From a checkpoint of a small mixture-of-experts model trained on Wikipedia: a softmax router.
Below are experts of layer 2 (counted from 0) of a mixture-of-experts language model. Rows are named router (the router's row for the expert), gate (a neuron's input weights, with its number), up (a neuron's input weights, with its number), down (a neuron's output weights, with its number) and show model dimensions 0-255. Each number is 128 + 24 x the weight over its row's rms, rounded and kept within 0 to 255. Numbers have three digits each.
After each expert's rows: a language model's description of what the expert responds to. This comes from a sample of Wikipedia text that the model never trained on.

# expert 47
router:163110142115127111124109104133161154122140155079111116122158104133131123120098164108147110125158101101162132145117145137154124150112094123159125127121100144108101090144085131170114138096138101103110093136114135145173119121170181110126124105132123142114163136134191161154175127163121152098082121092107150118078131143130110090158101128105165132139132158110103118082135180167164130104182145172153173153093119119131130138144106148130151135164122146141136193164132133191116145104129190121121144109157122136141146127093073149141155107101141135154134127154125117152119129124127155156129135109120102135125124087144165126148148132085090161126094143113116080117124139173088130146136131137130161139099141113116106154130103105159132131156143153137098135110107102124151127130118159
gate0:174110149126105092122121152126094123150124114130122118165153108091139114097125149120080139112138161101111186110157134175131127146169081125135130148133110110107106143164093135158130078129153142141108103149125105157123077142152141108116167099120120109147101111137165112105145112119153124137115126125104109107174155113107134131141134139082127139143092150115161149092117136151133146122117110121114140171133135121117207136123146155104119099159090107118132118178124148095108129100156144117104149155128097167107109133081126103097119119173125152129150105129142112122122069174108148135130124124108164166136115089141150171107072120113100163147101154142125144120143160160135173120084150097097107119162129212112133108130112130137140143113145102104110123107147137138129080131127107
up0:111128119117118156163131107113174121140114147140164098103171130126106122107120149131133112124112119141154149136118094115101115130081150146136110140123165141104162136108139097102122110133138109139117147140087113126122105101130162126126143163085137076165150181150123107111126114152130135098143111148120129142130124123120104118161186129124128158114130070148150046119143118166116109144099155120149150167160130113126085100160064125148112062148150076145085138126140168106131096133122104127114117130167107097185112133109172152156111128097121146146135095123104114140153106129117129143097137133146132168166152145112114125112109095130100098112100143114129148123114115119121179078119151109168099160128059138145124110115169098137114131121136112166123123135104125100093122113182123
down0:102091126154161098119150133116135147100115164140143124128154122125125134130143138113132131077129091127142135154144132090141088147133111142121146149105187133161068123079114107082124134113103092093179142133153141132101140121127092128142144134103131183143118121130147132068119092132156154140107116126159137126113178095135113103113121159153107166104124110100169128147162120101120121132121106102102101119160128106158133135136106163084116128116148123131171142139129116076122114122146128086161095141122088054165131118136118141122114127119144107171146147145111135146149104147160143115147108143159114130136116146118122121109112106142160132111095160127175141137113183143158118148084159171121110160190122148147122136141182134088129098086094094121118122105107169092152153112128115
gate1:100097130073137160117128151162111111155089125085131146136117131121151161151142111111153126124094123095128089115123152127169154128119114147123163131085109157110128125132153097150140141117157145110129126159148118128111129142165137145098113168147081095153126132105154069155126108122124121119141115191066116125075087165110136115132123151138100115114119111133163136123104117124135140172093073158154065133100128158140141103131138122117179103136135122129120131121132093176090089099116113128161130173163114190090074125145130147135139141118099141122115106163150123114091115119164123118133132112124126152124140064147131140119168156106133110133116114124114166110128103144168112161108169105161142106151100158130104162113100171124132170136107140130117104128151093140117111112144130
up1:137098110143107084135138135106103137130141109158105121159126135104138143137124131110163134098127164117103123127114156131114149154137091149142147079125099162128157162202102127147121124162106104116113114115087122129136138119139093144130154090153141122147158091107109148132150148097103127113117131165124139108164148154135128086168117142156173131132137118126137140132200107125123129116161145143081121144148101161124120129126120107112130149159213092159130153164115113105101149094106149141151163189164158130103149150113103146133149089144133156137130138186143135132144133138104136188129156127113117136121139109123151083150124116144076150130146118116128111135156109143109123131145140097144084126137150138159117110099121188130157101144102141113136090112081074110118165067116131
down1:134098118100147165186165119138071118149103147134154142137085093140136131122104109136122120121119136115116143092127168119143113130131082144147102101130111147092160143150139121125114128146124112132134099089129116117126127106148118133165124131133122157138140115124125164133153158074142110102128112151141108155161149107171174128178116137122114130115119151153136148115141138112115166108123149139085169106150115127128152130124119123116079138141164107102162136117125143076119092132120119107136128133133133153089128135135103134088126111086141115120107133129167164171112141142124161172159076145120122130159150145127135105206148142093097095143155079159152128152140104143091166109095122120074110112058119143156127135113157104079101141134144135112120070129131138188098147105081118
It responds to: Middle syllables of longer words, usually after a first piece, such as per in Emperor, ag in Propaganda, or in reporters, ut in imputed.

# expert 13
router:092133146126114148129130173113164098113121119124104130142133117138107103158097083139100143126145130097124078083165133148104098133139132115093137114089134145136156140156139099111101133179159114114111122108136120139143135140101090096161113150120160103170153145173149088123149155129157141149135127162137145102196155132167090147157142117137145117141117099142115113099104130121104121174127128128122138121165162141137135155113133135108122150144117144114098122181139105138154080124144118143117092117086123075125148139144143128130097164088099148103096154088123148150145111091147112092127145163165166141108182120113127114132106096171183163108131105131137141139124115134086092153093163131143092135147128158106138144135138087102095087113131124137045115146114134139111137104151141
gate2:135146119133121133120085139115116113142149161187164183135118142139113160172137124128129133115124162136117135102134118108140162111137158117140135101104126091133099117143132101107085177125112082154131151121156135084125151145132125090143144131151105089116121092164148111139113157118117145139139133143115167122174126115159131156141147156118112176142152131126139075108151183136141122137130132112131162094169108127144094161121126161115106107143170203080090177166157154165134138125089128118118095142101121143123164120132105095135105140114147130150140120128108152167111115155115109130140082182136087131116109105136147126128145117111104124175157103157143127159125138146140132107103175128111140147138115140133171093124117084109162093106154108155100125099139144139179125151180092
up2:169116147094112130151102170112105110081097112169119149081062134135171162115131086137149074139123119166151136119127150128132155139111166099117125122134182104192110102158103125123109100134113124141158146141107132129151080161161132088154105092086126078138134115146178154103159141149093124139094169123136161115133115097192127165158114128138110118160146137133151092156135150146128148148143116097092110152149093150114145137152122168113131134109119185131074115129135140147132093111154095112130167102149128124123114126127109136156115109111127162119114110149120137155118120125135117075140107140152144131161101115114095118127140134152166131154142089134142117108176117080163131167125115158167114141106129120117132120111098118136148141127094137110140104143108101137111128123143169
down2:099138111108113125138118145109138078109147144150102141062112136133104157144129076146126155172127118165162129100139140121123140110123128138143125119182157098121110172121138140127104153166117125165096135143110124152139099163078156118138104136129085048147135103155158159118108118119085100126104154144146080112149121152176121142148121105146147131157119100117162113110111118138149143108124138111131123130144126137070108151111126146127117152143116141105126124144119116109129158168144091098125100077111130126109147139150091115096109128083094118125069117149109137105147145123134126141138132127109143152083125136093141137151101096136116142114155086085138101127116111172171104088125157159106135188133128134116141130139134136138140059107117109055101074123134146130147133160119131
gate3:115130121124123149151126104126125157187134077114177101159143135145122137121152117107112159153114123132173119118151106152148074107128128131124118137136134131125116142120160106148122095126152122135171108068126112114151116138114154107154153120110166082124094126104100123155130131170122166130126118118151128112139119146122143158145121124137112144124133108122129145145107146118134162089105131100113161158130135159125156087118150139138129151130149118140106088139089135129146151138154152098169111091120132105105099133149123101140127137151134178127173124086097035169116124132156153120118157127080094064113155180096170151131143120136110096168115150105142194146142114120164138140068112100134119144127104117120177160143151159087140092148090121128117086123116122105151121117159142
up3:119140145136145157140133151106089119083162121083163122134105084142130163125160120129103142162121057105123111110079146140135136120139098152096109139109097152108064152172132186139137136153101092109109123104130078098187098085121115108100135125125094150166130136072146159084144170102113142093120113096142148130137141120116103150115139128150087176135108147124104159100123144141121136158130165108160152084155154089110128080119132126112135101130107118144115126117112132093170136130118103178154138105166101171131123117182101110127142123101135124094120151121111083124129114177108132170145121165118122129128128137124148138147098117128126112107136184097165148115144135125144159119118165142093128154134125143111094115137141122124130108107130096143108157090129148147117122132114134
down3:144135137104130131147079141132112133150093117126149095106133089133151156132133136095083154114123131118164094123119171138115092135085124172137126136118116120130154157141119155107123090108124098146140192126161092127117149102137137153145112097133076125092136149137128090162115121132109095154081145114159141126121130082130132124122138165138136109128120084139109153142110182132150114125145109145177157144155142125093124112097121136103112145160168136130122107130131140135135115161139120167135174127097144131140113173101116117129156129153151139179125116104106103091134143127193136170142154108148158166132103134129145107130120171135133110129096156179102125109160129115136124129112119062117087167155151125114185118115072092172138156127142141116103092113136135135206124126146102
It responds to: Table-cell pipes, line-start dashes and newline-space in lists and scorer lines, plus determiners a, the, her and sentence-final pieces.

# expert 60
router:162150093095153131150128110108151127121112134125113110142092126145124149141128100113123105123137107149078116141154157113126083148154099139135152102126150172149108132107125157120126112085101134155083161136150116131169092189108103120128135071130143129152136154174117115134130121156141143109144124113141073157110131113159112180146097119123122141130155120143138146114111090126129114167102149132163102149121152130138122120108154093100166114149106127073159094143171147147112111128068164137094151148085154113155158138112111168131123187099096137119168138108110175158164105153115136154131135147147147144111137121128108121155186111180168146088122134150134146115129117148169098145132125134124100149079104130130105143138129159123120130093139134113160125093069126160102115134089133
gate0:154156128130133127122104136100115134167121152122122135126111123168116120100090125145159069129094154132096121089157123134102145118120097123131109098121151104140097102146126130172122148153103149160134118086147140153165135149115116098126129132128143122159113124096188105127109141131086086135155154159172123158147169093101089129105136132185112137134118068096134128130122118161163189125148157099151093121117099067119100159142135150107089156123133133101115124156125141107113152158078085110127144116127150122123149105126121154110135147134111119102163098156128161141146139114126143135126137150123147102114149130166109123165198123137137132108114133078156133128107158161083078159163171117164149160146159133131127159136116112150132148131125137094181097105110096126132090125128136
up0:123093168131093147156112141160103093099162139115159128154171128154125110170097153146166138157177113151175112108123116136122170158151144105172103108100107121094119104131138101162165088144178146133123148146169114126097117135112099114162167097133126128128156119115125137138127134095128152141102138159096161124114121097137119141072106111165106141126174074115125159153127131125094143116155102127155136109152128141120156110115165162118127111135144081155081123154117153092159123107104099123117089146109134191105136161130096148141191119189099108166136158141123116116114151112146129136123152127108102127143107174130150160131113135135114096142145067131154125110104116096121145135105104140151122117137065098151140114109145112143111140121100108100113114144129127107122162122130143
down0:127169104094162173119165158120168113151148123128112141139130129105131137152086143132136138099148148150091129139114110164159128100139148180102159110112110176105165106098087108132137169160137129152150115137101120105096122064116148114125104158123137180162135083125105147053129137136170163119175106118105150082172106125135158093125148127148132123129108137158161094076127140151117106123162163147080119160116123135118135091152150159133155140083150125134111076104113098123133105159117120117156121149121087151109128151111129086141091126123136144103073106125101144138104120151112141163120116152107151109133122109112141103149122111080126115120140162132121138128165159157122113090134120122111124123099132144124094118133159120169094126128126119148135094127143105121126155072117149
gate1:137099122117144145123146151133137094129118142130150147182110133145115093108131128118098106124081151100114097127114135147117119116129126166162136115133150145126123176095122145180108149106156135175105115130115133158124137119136079121094178112135088098158118124136136108068166092126150155128162123120112140111102115081105154133108104117157113138130137087152095179148170123091094101102157119088164154166114126151158131168136082100101110092128084146147091139149110114090105080116115111151104148133135111118109114121132142128111113160116154134167112114154119132143123129094125137118085145174098122106126112140130112120165166155161121139170169109120147152149150080100136119074138148069134132122160120102119162118132101126109145134143095109089158116098133156122177120145128141
up1:141134104109145155128117115119145143150132109159155074101095141111134134135113157114135117081159094146125105059142157108208127125134104117144147189124156087158096164111160107096116128146077129121141154139110085094135138126117154161143115159113126137120114141184101154146150109146115123162152171155106119120115149149149101092149140160124106128152123136095136091137118078170124167115096116129090143147139112102132156116112149140130134143129166113103110146085165088139147160106153125094107138150127120129124160136137165109093100134131095112082114152157133128110118085155103170169126178116140126094143131153122138122134178074141115103114119093104161119134133135153136143139129170105126166114109131146120111149103134105105130129094173124106133110148142132107104108122118156
down1:160172151138150112170163145137112097105108146121110100160126107113168083158086132138149124158082156134117123127149140096120123133095140168134096100158151098131125106145175145173110115156101109146122153127155125108118134090167132094122120102150171106137123136113140137168115150128112130130110101180124126127145150143102134114079112182123100121128121178072123138123148137127137138124103135147138116111109118105136141111158103166089112116152121125121159144079113137134114129114100158137110153150172155136163159138132127110155143136094125125110135065134152117126122115142114111132170138123113135079171066105092173117120117149098123136128122126114129128142140154122173169082117109145115158090135132131135157132145151127201129149135152112136155103157153160087140143070168139
It responds to: Articles a, an, the after is/was or at line starts, table pipes, and first words of infobox fields like Education, Born:, Coordinates:.

# expert 8
router:121136117134126137121140115120095075119090127108101123097120118165137137111108100097100107176164126106100130141146093114131126113102134117130141147092097086111202135130128135141173118124135113100132152123095107111105160129135106111123142125147086155161128134186130130164146123126154188123141156084084148129124126119134138153145129118111140114152139173146128127123138135087122094201159123055089120113167111141157144113144130099119166144123153098124090088143147122129125128142119096109136115106153149086118129117143138085116142112132088128170127098141102120139166136145150178078090111131086109103126166170155105142154116135138183112104108127118092096140130124107132123140161159101152150142127101113117131136179137149136117152090104149127093123139098164142147143140152151
gate0:174092147124098129115119142106107121099122150144133140148103159129111132133134128123085102127173166114117148133132129083080123132104118129152172160107147076075144182129112130153150151142158093110130126131095087110094163144118116093091125146132084109141132091133135162183127107080146161099145128106095134132125138126107118103131100119101087103164167116126150106096117122146130129094195195106109158120121083127113113160104136120113139127140134114135139111129087107136149122111121139152133118145091118159123137119147141135157164148152118135134124081142100145153119112121131137134099149132154129138086134120137114163157123153128144194150168109112147111139174107102104129109085085167130141095179084143142122150141116133133122128097127121120151169137114165164124133114175140
up0:115097092146077122115119114155136117108145110121141119126134113097157143138118152136124120149134078152113162151095127105164150118154126125089142153131139106096128108113122098125099132106148147117169139086131138114132173109110141099106092131107128191132164121094147134144100183132146148157126139096121105106145134121136105149168143140160117131097128128126123121109146142159166149206137140160153154142137119165183118109104151147148112122132136118149101138159122109133171112174112117113121158142166127134112145127111124099127062058137148099092116135088103139103120082140106131100155154157124125153138110079109143094099117150127160169108129130160163063145117127144142146164100101129157156103139123136140144101118138142108104159178134109112119147089136083091150121145145147
down0:148108075142133110137122137149146108138155117153099134137126143139141176185103101107135131058145074127135107122119142108129087142160117158142139117083151147152153102128121130115091096144154107119115176112122139115164113099123129133087120112122152157156187139122132136075098120112105139151141157123152114141118129131162139086124125116159159128126147113137147142163129155152138139155123121117121108122111127096134094123136185185117112087104150117136149147118142147107150128186129162128131141114100158136146108140116143071147115136146124176132075118135166109160116115121132124083158153112145100176174107082101104131106131148135112143117130143168135136079122090155131118144115132147147109181123139151125160120125152160111130109115138124095106159128137087120134087117079191
gate1:105114113148094152129141117139113132153168124124109113132157149091138083118137102083137154146113154163126110115147099133081141140108104174142154128154098105089120100131149168145123104123140145140110152175112106145133099148125156154130098118143141117135151165139156171134169119131134177085145098138142122144137133151119102101142119168102083117145129101122104097126122108162114151136134154095114134128122097137118053120174114127093082152138138109110146125086103102150135105123073128136167124115082118184121109122127168143135105170111116137102110147090118125155148089126097095118141130131111146147113148138148152143128167131129139135154116106134081163132142119160091102079128157153073138139115178105109195128108142100146104128133089146099122117105134100117139164106137160
up1:120158133125134159110156126144130134121114125132107138109132150107125089092100192098110196127106130131114105131138099099095099120149135112126132157145143135096165139096099117160176140136131136140133177142109128086090147126141118120111113139101156117100139094114157099124141154158135145158091136051117079129172118130124102131138152164144115118140123098123097107117101094136168144174159103110173185143164116132089138120156120166135023182119144141117114144124154109105132141107081080109147120138132092170122116121118150136116145119094117137144085142125141113148148123119116128112131123158107123120113111100182116141129097134119143151127120105102100153125129098126096116098152105133141129120143108132133154100152177143167138092116121133139148146140158108133118100095121109
down1:123140091169123172106148121084147116118152124106125116123141173120111149133092100104112129131150118083158124138097103095140124117087123094180126153148117130127106176120136123108103107106122146104071105124134127100119111126100100136134134156095163093111127109125130109143134137120128157158146121125102117143155101083090114115141126161166133112134096135137130099082122191182133103138089072149111115134134177097134144115153127133117083137111136163145147134102172105138120166189132116101121143088123076140164142160172083122140110137132128104129123128152097099110136175132103109100145082104115101162143102122130104134152163110139140184094124112130089121089135114113120105106127144089120129083135130135129117109151072090153108137145135130106116176113123106143145120137136132
It responds to: Prepositions such as of, in, on, during, near, mostly before the, a year or a date, as in "In August of that year".

# expert 51
router:068186148131130162148112116167129115141173108108150114083104145107129111140087140164142118166106184112110151149132111129102155116126144138156126164129112132111137124134140119137110125095115106169155118108138128120117167079160080137154137135085150129104151138163117140127178131149176092159111104111141130163094157158093123078105130094087141148106160115155109173145130082164119122135135109117130107132108121110119124144116079109129174116107138139169174096111158123106123147117127113146114129165160079132140175134118118081161127138120117121129130139083130071084140155110138098172116140156112136129138128137140151079112150144091102098092137152123100116144128130138113093116156146103158152146117137150104132099135138100139123148145145143085119151165167138121134135145119144
gate0:128132108133163179101119126145164159141141170118095139160124155137157138127139089151132165157078135128123154141134142088133111119152091125148127166108121109123135163150135129141156126100126162120105125091120134092121141165135120153124149146145119059110134154142101167080171140110124131148125151175122130139046116158126133102127101127091137121145154151094147170122161115103137136144103121136141140117173137141159114140086140112122135088113135178067142109117191095176108121134141157140131149119080130131079102092164155117107148137135138111145113084144124142127139113098106139143125147127149113102133140158127168116116174120114114174136149126127144105134132132150118171146120120122088156121104083119142142161123134077124143119131107115127143153062127132137108136086169136
up0:158118159162159121118115115126108112128124103150092171133118131133105131116088170078152098134157138145146159128116172112094148113106142147148104094123075127113096116135148106113162111133126103092109143106126147159122129111127115145137124122106138126154112061155149125154138100141109127091118135125094083107164150176106125125135148157132120118156087103133130146105079115132145159105115144117135170142131180151141116140132082153132135139091153133155181124107096143156124151112128151149085145116134099168140150164132133139094066103130136100135179117113111118106148095105167124120133126137153123123111151130111151131156111123106157153119129144132123162107115140129118172055162107061121169156122130137087097115150142136139129099124157136155110148094112098148083077117103117
down0:151137174133158143106129142127136124078159133156130091138147169165132151182092092131129087102158150112133152118183144119111108161148111179116148141102129171137103126129124121101158154146106139133131113124108159120094103137102137106134137170104125090160091105109131141083150134130150130135135147101126127138129132156146140115124188111129112148093094110113109106122123150129062165088106149107114144136123145105130169122150129128183100132095115142178151115140110101124171100142164103100125145150135091110111112154121137132129073168150117124153151101141138104109104156123138141102172163118117107097151098150093118111166118128150081144121150147130143150155133132103122108081124133150183130124106125141070126126143137129094149094117128108185161148168129129134123125117079123
gate1:112133100152136165105123131171161112067125129156136142114165140150151123129142169119119125170120121125160121106116107083141126106161067129134153124123091121146158123100123141112134166116141114079127122104145172126113122171076124110143113113080130118111152088130117129115158131144093089134144162102136122115079130150118148121124139136123129144112119144077094130141153138102114184143141151121126087110106191121133137115126091085104136149078105131082134120102149155183138103104124173111077140099117147158139117108139113104147103144155105174109130108097163072120131110145114132139119144144127096106116138176152138130141145143127133092126173107146155141141090095154132153130144123123127157136109125100145155149125096096075105171136092106098116101177134142120109113123129134
up1:177131162100126159161102110135078132081116136146123094141128065123132151157145115174117155118122164099094162134143114103148129110130120119139136137138146132129172078128108115136131151138108111118150113119151138134074119107149116146115135148158115083125198107145165122130172110161153150151062122104113100102125122179191116124147121114101133155129097141112130152093099134117138140134172111125101137144139136108127145118144110168143098077134135140120067154118135148096120120127125132126139134146114100136151133111176066078145111132120123130124073149086113113139112136127167149163100126164105118154147140098102143162118130109131099145160135138103161117097146129125119112139160184145133140097115133164107120135123141114088150115119145142115121124101113087138146089145178143
down1:149129145158115098112114096175100149134123151200136133089121092161124106131100097138125124117136200177116151131146068141102136103135115146133147117111114165143127142112117145135110143155088104118172079130169122136098164162118127087069150103166142126136120107156144141132160133113143128172154156154121156149142137166108126103176144069096125144124092154198129132151165131117184124154152092120086117112116111129141168125101133129144100108148109122125131148112144129157096110121122145140117135153149106102092088135162138149105107105115096142145124101112164123111136101123106123165131105149126124156124160160142103141099161110116119133126127094129101136095121083132125154146185089140159143111140131115107112120155118131144112133132124136159117126108140116108157142106177133
It responds to: Letter pieces inside foreign or unusual names and acronyms, such as Lj-ug-arn, Muz-z-atti, LG-B-T, Jak-ub.

# expert 53
router:074140095126106109127123157109143152125147104146145137130135154079141154135174101160137090140130108078107147099118105103141101157149130157142149187161113131112090100156182134072143074127162107130108152140166115136133117126112095139138154117118140127096124113119072107054124139129150105125126083184134123137118128106086140112097145092131143121115132113139128159127150161155096153115138113095114136103105168126144112156122108105112052149116137134107164121145092139100150079196128100152128126153087137146108112136119165109101103122131123109129118116121125137122150109142165073104140134130111155108092138168128145101145110132147110170127132144141156101118149133113104102127137169138113139117146142144105138147118155105109118107155159128120172124136127130126111149145174096
gate0:066131153085092114084128123132173138138110145145116126092080165086121141150159128111141145139131157138101146143135177126166113103155125133139114154140098106165112143121170131084106099167137125152121131143095123122153133126094158126126098147108179136112210143108101150073149123160089144187109156117178147130114107139061125117098128126131119142111100117081149130135128135167131132124110146096126125154168119154110111127110108132143116123096136111136101149105144134144131146110113141135128105144124155156126145125129163096153124166127119107118137125161064150096134159127091138116143099133070107122090124146118156157123166115062142111108125115173142115092145145147126134139163112115124152119131133124089153154098117083101126116103163124113132121116098100131138128104144127
up0:118150108084171108156161135108086156105123127123137135078105117125122136147121106094121175116127135137119161132138153137142123080114136134141173131163124113138119140089127133133128130116119104117123147129155164085102117110112166093108122113117148122105120118151142189151134112120128173094106130111137130105128139126127159125105135116132121136164105112167152127082128127107091176124108151137124143120081133118127150133161112118128149139123090140135131116140133157104173109156098123148109160133159153138100134149140117091156125164094135139095105063111097191166189112099112143097150110135105129085134117160150127131133125130087128140090179165135160097120087046100142148137135100105155117160079100101094137132106148107122123127101174157157132124162127161102114156122107138
down0:165126139117131101106108129151137133124173100108104105122153125098142160137149129144144145108137094152118116113115099070109112181172122122126155099144144104154162138161126153068105116138115142148141108166159157149122076150112105136145114137125110084148131103130157110092066104090120117109098137143132140133129160176086168131112097152128078109165181102112154118146161114122102154158138137132140092168169115176143131150140136148177115142123106112136154116130144155143146123158169157106135097104139157124115157108133138073169131111135119119118153129146117098112138105147160119142069139147104143152086124103120119126125116121093150134153101143140132101147100177105092136116152177131127145126134141139172141095147118090124127137170134172147128144164128116131171134105133106
gate1:136125137140105146121143157111110129127113115197138135151143142060113148144115136125145144146129128190135149118167123127090110142111161180121100128117144155135143135079083117106133113156137108187142128113103161119128128142162117122064134121122143130108121130156122120139113123107130145110115154103136104165137090129140156128106114141148123139130148134152149148125145167112127175126118120111079124141171147160120107151140132113157168151104085181114131184095121169111138124089127106105140144107122188079110111101088162137129117132130171134190159138179138112109144108130159116073149133168150095158155141113089171101134114128129133143144096136108133116146130139112153128100130142135088135115104109154097106129171126112132185116129138128145162142103148083143159114097120115
up1:131120129138118117123091102112108105121156125140139131097122137154092159109132122136108123134111127145156117101138112154182113120107133108180102129137179115101123110141128125127148086107144117139116105103173139121090109098119137142098141107181148182120143160064129139140151162112113120136130093142129153155136130150123088139117110112152151122122140125165128166092155130079103127102106161174141186149161098145154159145152095172136133146151130080150107091126134172118133120123139108109131120111090150129120139130124165108126075129089167111088120108118131114090076112096107131103187116063156144108117115142137170132123131069137136136144125088146123118110113140121104120177115123161107134110173093092113127155121177118136160120163138103113120120133117132127160142086103129
down1:105126129083123076138107154107116123111157111122090194139103156131140121079145074193162124140139099173109126117122119145165106138084129120121160150166132111154114118119112135109124133131116150136120125063098165121157139156142104097135151121119103138127108120099172142125144099137141139121116166149130137115172146133150125124140131098122143099174141132096130120120149109137130136152154136137131149151132113123129125129151152138159159181099136138116132103110136142085148192134134109134154121119136147139118152144118148126079145132130122142142110129145124128090149070142156125130181126071125119117085154097103106126113099110106139121128157141068105097132145176118112082121137180167113133183087119154117142129110087151095160062122142156128155118145100151123141131120150116
It responds to: Final pieces of surnames, clubs and place names, such as -ić, -burg, -son, -ville, -ley, an in Azerbaijan, ord in Feyenoord.

# expert 25
router:144174118140151170138118081216105112135130135091128128112113099138144105110118148148129099170080133149112168188103110132145146146127162146084136102098095120124136102119133121151105176129130098139170112145073143164120151111165103107158095148119132128086094118154152150139153127153129119126116121119132146131107145144158144107164117107080115126099152113134129167119124148154184160118140115131114166126095093150136150128132118141145140128133149174137161120110168123118136131121117097104130138182146142159139123140151102145104123108135134110146112078117151108101152098103134146138136122152113144167144138101106157139115126152103081097095129110143093143165105159136084094102135086123149126141094139122153154139171061137150139118146134146112121170106166136113152118148111105
gate0:109102139154094128088172131094137143141116090143129105121150136119096134137143114152109131114155152107088182144153076126121141136129127113120150127177106126156164168111151150147106154126137138123102167117144102114112159117118133154142112114178118121097125178105127111092128164159145119142143087148151152147100060115145165132151110125099082133072066119116133143152160097146123141121149095119104123161142048128143141133143113115154128117136107140124133167139075157142111146108119130090126133133146130154105110121155089135101151159116125121136110128145106123104099108081135109101116122111173137142096127142160113145120118120148171155173111144130095104146134147130192129143131154160124160123127116124145147081101131083125128148105136116078092093115135169145103142100120143
up0:168172111142136110109131114129091159125122145126075108141147121088101122185139085095141128148113121124097101122150113157157097162097134171109175174100103163161142135131154119122126124099121130119115126107106139122102148111168126103171166167119109150122112110130147100082123150129143111105163139093139113152130135124101133163163128112070104121129089108085105119158169122162139126044116141090109138138149110117106129110155097154142120141102124137099155123120149119095094156139101105114114150147137139139111196149127150123146077103142124131117126088118112119142089096110118098157151156090145121102139138124108114172088119132106094159130113101160095134138157149128089123130112134151108124130109122086092079111139109130133111105129161128124158127112083102146130141134137098
down0:154110144103128122159105144078095145085119127137128138159161116194151158122114117141113115109133113121147127133155161078154141124157138131135103119138138169147169160116168148092163152116108129140106135153134156115098123079118183161133085127113135137195137131125132106122115080148164166117107156116105114127098135099118118153101108149165156140111128158108091142132122135068134141158156122104145167095122134094152103129175167183135156118146160100114133148102149151093099113097128124121122093094106143132126155121098111089121122151138096120103154139151141132119115141159114153061112115096137115083103107131108136105119105091123124147113103135148156111142118133143138100119086153129087112120130154116128151103163154082139123123138166154145088112155094134106093130156129136
gate1:103129076117130138140134150162127135143143166143163138105131126119151140112166124088104146146116070140149148093122119088174105098148157128112117155092132139142114083200171118141113104143168164130120081101056135125127166103108080107126132150135126134142105132170120105092142142158149126131092107135145130100146097129147102088099146150115082149097124105137127134156118119147137136149140123129127118136166108151138143101122113114124157085142146082102174119120092126088129134092107125180128161151143123156148121107114115124113129137093130128099120079129136124108139142092141091069158092163114150115109092097145133135095104124116114145144136121121126154142111150128130139117098142131117144116126128141125134129092119102067169139087130085126134183102126086093170120130137124
up1:144114136116126151147124105121134138144163114126140119074070130119121145147080117117100076103131109121132145143128136078152136086123154111116128141133178109086145121148145104098142121171126087172092115128151123135121119133145149093079092095126129128105137119108140131114110089146118152110132160166092125121149094147157120140130101117077118121151130149108132119051199079105122120120123147131143138123130143146146110111131113155122121112143115125112100097089163125140126081158152088119117104133153125113161100117128187130124119054085124179114121112092104089135116110143091151107149104101136136110152152078063125147116144126116162136103153086157116138107094172131137141145131148099124124106117136108158140121157102113104118138131107117148091138119100135153151124107128107
down1:141120133139131164124090137161123138124098157134125158158104129149147111129126125119106113119077107151145105121127156166122116137124161130128147093136120098050111112102080098195122133123097087152128147126102118126137134099144133108107119133138122088155111139096140128145125150151094135169138104116114128138112147125140120156147122134125108138171105119117166098062113157160151113134085122133090117105152125123169128150091139158082147160093151157128136143094098120143136123129136099125107119164098168131133143054144102184143129083084110111161140124112128140154111120126101138159157131095099191135148123126109126104175097113123101071115145088160148100109107121133167160125101112130134137165112140119106156116150111168103119160119132165117117135103118112140130116166085117
It responds to: Second syllables inside proper names after a capital initial, e.g. T-as-mania, Ca-es-area, McC-ar-thy, T-amp-a.